Weights of a small mixture-of-experts language model, trained from scratch on English Wikipedia.
Size: width 512, vocabulary 50257, 292M parameters.
Experts: 64 experts in each of 9 layers, 256 SwiGLU neurons an expert, 2 picks a token, a softmax router.
Training: a variant of Muon for the experts, 1289M tokens.
Below are experts of layer 5 (counted from 0) of a mixture-of-experts language model. Rows are named gate (a neuron's input weights, with its number), up (a neuron's input weights, with its number), down (a neuron's output weights, with its number) and show model dimensions 256-383. Each number is 50 + 12 x the weight over its row's rms, rounded and kept within 0 to 99.
Before each expert's rows: a language model's description of what the expert responds to; "comes before" lists some tokens at least twice as common just after its tokens as in all text. This comes from a sample of Wikipedia text that the model never trained on. Tokens count by the router's weight.

# expert 61
What it handles: Auxiliaries, conjunctions and time connectives in biographical narrative, such as was, and, until, before, after, as well as.
comes before: " the", " a", " he", " well", " his", " an"
gate0:57 53 52 58 57 66 48 61 39 48 64 38 36 40 39 43 36 28 37 54 37 50 64 49 53 53 50 31 35 58 58 56 35 45 51 67 42 48 61 22 42 40 54 31 55 58 40 53 43 53 49 54 49 56 55 58 40 51 42 57 45 43 44 54 64 60 39 58 62 56 42 42 35 47 27 63 46 40 30 56 47 30 59 63 60 26 80 59 49 67 57 35 44 68 29 51 58 65 67 45 60 59 55 46 49 56 47 43 52 51 50 45 50 60 42 59 53 47 51 49 54 46 71 62 27 54 57 57
up0:29 58 52 48 33 40 66 59 37 39 55 35 61 34 56 53 18 30 63 62 47 59 36 53 48 51 51 64 46 50 61 56 32 46 69 42 56 67 46 54 45 34 41 33 48 55 35 55 40 60 50 52 62 42 73 47 46 57 46 51 56 32 55 49 63 54 47 61 62 49 72 50 39 41 37 42 49 32 65 38 58 44 49 45 63 43 64 49 64 46 45 35 32 54 37 52 55 60 42 50 58 68 50 35 57 51 50 35 44 62 47 45 71 45 55 59 44 41 52 49 36 57 44 63 33 65 65 47
down0:39 62 54 61 50 38 61 67 28 59 62 49 28 40 37 67 48 50 33 49 58 45 55 38 64 28 36 62 23 52 43 58 52 46 38 46 56 52 74 53 53 46 42 36 29 36 65 50 52 53 61 59 54 46 38 49 36 35 41 45 40 71 64 45 38 51 57 67 56 43 59 52 42 33 27 47 61 45 68 48 31 55 64 45 59 41 49 35 68 62 50 63 38 43 43 51 34 65 48 45 74 36 76 55 47 54 49 46 39 75 58 42 55 48 35 48 38 50 67 60 79 43 54 59 61 60 44 32
gate1:51 53 46 55 56 65 38 52 45 48 50 25 82 58 36 58 52 48 38 68 43 45 69 64 26 67 40 26 40 63 52 69 49 44 56 45 59 37 43 53 51 44 47 52 44 40 68 69 36 46 59 45 42 47 42 41 42 47 59 56 68 64 57 53 82 47 58 35 56 46 54 46 50 41 39 59 55 32 39 62 70 37 46 62 55 52 46 55 56 42 57 65 58 46 68 47 50 46 36 57 63 80 53 68 53 63 52 37 30 53 25 63 54 53 47 58 70 47 72 49 70 68 36 29 40 29 46 63
up1:55 48 62 81 66 53 59 43 43 67 35 51 61 43 22 44 59 45 46 33 55 31 51 52 38 75 57 50 59 71 33 57 42 46 48 52 59 28 59 67 62 37 53 75 48 49 60 76 38 41 71 30 50 54 59 53 62 32 60 67 68 61 64 46 74 41 45 39 54 36 61 36 39 47 49 68 60 41 40 35 68 58 69 55 44 39 47 50 46 48 16 46 50 54 62 47 59 33 40 49 51 57 39 65 61 55 48 46 59 52 48 53 35 50 70 52 61 38 65 43 52 63 25 42 44 61 47 39
down1:59 54 45 24 34 45 51 69 62 37 58 62 31 64 56 53 68 64 66 48 55 51 57 48 88 32 41 46 50 63 59 37 62 31 38 50 45 65 62 63 50 35 46 60 45 56 44 37 33 31 58 54 55 51 58 70 78 48 61 48 54 50 53 40 38 55 58 34 30 55 54 40 56 55 59 47 44 49 50 36 30 57 51 52 39 25 37 47 56 72 69 33 47 68 40 50 45 46 49 42 50 49 50 51 30 59 64 59 58 47 64 53 45 69 28 44 46 40 53 76 46 55 61 27 52 52 47 49

# expert 58
What it handles: The lone space or dash just before a number, mostly in table cells after a pipe and before years or scores, such as 2020.
comes before: "2", "1", "3", "0", "4", "5"
gate0:63 47 45 85 36 59 46 32 07 52 34 48 36 51 37 47 30 54 65 70 56 39 39 39 57 50 50 43 50 54 52 58 40 57 44 55 51 49 57 35 30 54 59 41 38 54 45 41 52 33 35 68 46 51 41 69 53 58 38 68 34 47 48 41 46 55 49 43 45 56 63 45 42 41 41 69 51 59 36 69 43 50 46 36 53 56 44 51 35 34 31 38 24 81 40 45 53 43 44 37 39 34 52 53 64 44 48 20 54 54 51 52 43 53 43 53 41 59 46 53 39 64 68 52 82 54 35 42
up0:44 66 49 38 28 50 48 54 65 41 57 45 52 65 39 70 45 49 41 62 28 72 38 56 31 48 52 46 40 55 40 38 57 39 53 31 42 61 26 55 48 45 73 40 40 34 59 63 36 36 54 52 35 54 58 38 44 44 50 42 45 51 67 57 40 51 67 45 36 63 43 40 40 26 50 48 48 34 57 56 31 36 60 52 46 34 60 53 64 47 41 56 61 50 77 16 63 52 30 48 40 37 93 48 70 62 60 17 84 45 53 33 43 59 64 48 60 61 40 56 62 29 30 41 40 41 76 55
down0:47 39 48 37 49 63 68 52 63 60 30 55 49 20 45 41 60 57 37 44 26 27 46 63 30 64 69 44 67 56 35 53 47 64 44 42 54 52 48 79 59 42 42 74 27 57 60 43 53 67 42 43 48 48 48 59 37 51 52 36 35 48 59 44 45 45 59 56 44 62 59 63 40 57 63 54 26 51 41 54 53 50 45 60 58 48 48 61 42 27 63 56 58 63 57 63 43 59 40 77 36 50 56 54 53 57 47 38 41 45 41 54 47 33 36 59 37 41 48 45 52 31 67 62 40 43 45 44
gate1:61 50 50 48 46 66 70 40 68 52 53 57 58 25 31 44 50 36 36 53 37 60 33 53 55 49 61 44 44 44 50 20 64 48 36 57 41 62 56 54 74 28 61 52 42 57 51 43 47 61 34 50 44 54 45 51 23 70 45 66 38 57 44 51 50 34 46 31 44 46 50 33 64 64 40 44 66 43 43 65 39 56 38 37 57 43 48 49 57 35 34 35 37 15 40 47 53 46 48 45 54 31 55 66 82 49 58 36 29 90 49 36 36 51 51 59 54 51 58 55 65 57 70 47 61 45 45 62
up1:54 42 47 65 54 51 77 35 67 64 49 45 37 36 30 40 62 50 62 62 32 49 37 46 72 55 59 41 45 45 44 39 41 53 46 58 47 59 39 50 53 50 54 54 46 59 43 60 72 27 53 55 61 44 35 36 42 35 39 64 62 51 44 44 66 45 44 49 56 39 34 52 53 49 66 56 43 43 52 51 31 42 67 49 54 72 57 54 54 58 40 36 40 55 68 44 51 69 47 38 48 59 44 48 63 47 74 59 53 67 37 54 52 40 21 36 70 54 63 55 48 38 45 36 56 53 34 55
down1:48 49 39 54 32 67 65 61 52 70 37 45 60 55 44 65 50 56 64 65 49 46 50 47 31 48 51 35 58 45 44 55 77 68 34 37 67 58 65 71 58 42 48 45 53 58 47 53 54 73 55 42 50 50 78 51 31 55 39 38 56 62 59 81 62 43 44 55 36 65 54 62 31 59 59 60 51 60 63 76 68 47 45 57 53 61 35 65 43 33 34 31 49 39 49 49 57 48 53 71 58 48 71 37 43 62 51 62 47 60 39 50 45 66 55 36 39 53 59 64 34 65 50 51 60 36 84 52

# expert 10
What it handles: Forms of be and similar linking verbs right after a subject in running prose, such as is, was, were, became, remained.
comes before: " a", " the", " an", " not", " known", " used"
gate0:56 40 49 80 77 56 45 53 44 43 42 52 47 49 33 38 39 48 56 47 35 40 54 60 41 57 44 49 47 36 54 50 63 41 33 52 61 50 53 59 37 43 59 58 48 51 44 49 62 49 27 52 58 47 79 59 44 63 40 60 65 72 39 49 47 60 55 56 37 36 42 51 52 48 45 46 44 29 48 65 53 32 67 51 50 37 40 48 65 49 69 52 42 62 40 55 70 41 71 56 53 79 56 51 56 58 40 33 42 32 30 39 42 46 61 58 63 45 24 34 33 44 58 57 32 50 46 43
up0:42 45 54 67 74 37 46 65 50 73 43 41 54 50 35 58 52 40 93 48 43 58 63 60 39 73 57 33 49 42 46 66 47 55 38 37 34 40 49 37 56 26 49 44 42 52 42 64 55 49 34 50 47 40 39 56 38 46 40 65 50 56 29 65 46 71 43 54 58 37 39 40 61 51 34 44 57 39 37 58 50 45 59 51 47 49 43 41 57 45 41 70 46 37 57 51 63 43 36 68 65 59 60 36 62 49 39 41 42 44 36 51 41 51 50 60 66 38 58 51 52 54 58 43 68 56 37 39
down0:41 60 42 57 46 49 38 35 62 70 65 35 57 61 41 43 57 66 43 01 32 22 58 46 53 52 30 67 44 48 38 74 40 36 37 46 53 61 60 52 57 61 61 37 44 67 37 58 52 45 44 65 47 54 27 51 36 60 25 48 50 55 35 39 45 60 44 40 51 29 47 41 44 56 44 50 55 69 47 45 39 48 31 60 48 52 57 66 39 47 58 46 49 70 58 61 55 40 60 46 46 84 43 46 50 53 64 29 49 72 31 61 32 46 65 44 36 61 34 37 60 52 53 58 39 56 47 50
gate1:41 15 59 66 63 40 54 53 55 44 31 67 50 60 71 58 53 58 55 53 54 33 68 63 72 69 54 51 47 51 73 44 58 47 50 41 53 58 46 51 56 63 51 30 68 54 45 66 30 48 52 58 43 49 65 44 51 70 67 38 35 43 43 54 36 54 61 46 32 46 52 62 49 33 59 65 32 83 51 56 49 63 41 42 67 62 56 49 61 30 50 49 56 60 34 60 31 52 45 38 65 62 54 38 36 66 70 42 73 38 43 39 48 47 59 39 35 51 45 63 59 53 62 51 43 26 70 43
up1:71 52 61 55 51 38 39 53 64 42 37 70 48 35 71 57 54 30 46 53 53 53 22 46 53 49 41 56 53 39 56 53 49 54 39 58 41 73 62 39 55 72 38 60 37 54 63 45 51 67 54 53 67 53 44 41 65 36 47 45 49 59 64 27 58 62 37 33 22 48 47 55 50 58 52 53 58 33 64 41 53 48 47 63 52 42 51 67 68 55 71 58 30 39 81 29 38 36 37 20 41 44 50 51 62 46 38 51 56 46 51 19 51 43 34 63 56 73 53 55 48 53 23 49 54 56 44 58
down1:71 57 50 44 59 36 64 59 51 61 49 41 67 70 45 48 70 55 35 56 62 62 56 58 65 50 64 56 46 54 43 61 54 61 55 61 48 31 61 52 57 46 43 46 31 63 50 53 34 53 60 51 49 73 41 74 76 41 71 50 49 44 46 47 55 54 39 29 49 32 39 53 35 27 65 38 51 58 41 40 61 70 62 39 46 63 78 66 40 53 47 58 51 79 47 59 56 71 37 37 61 49 47 33 45 55 77 64 50 50 49 28 52 61 63 15 58 57 54 46 57 56 36 29 36 47 38 44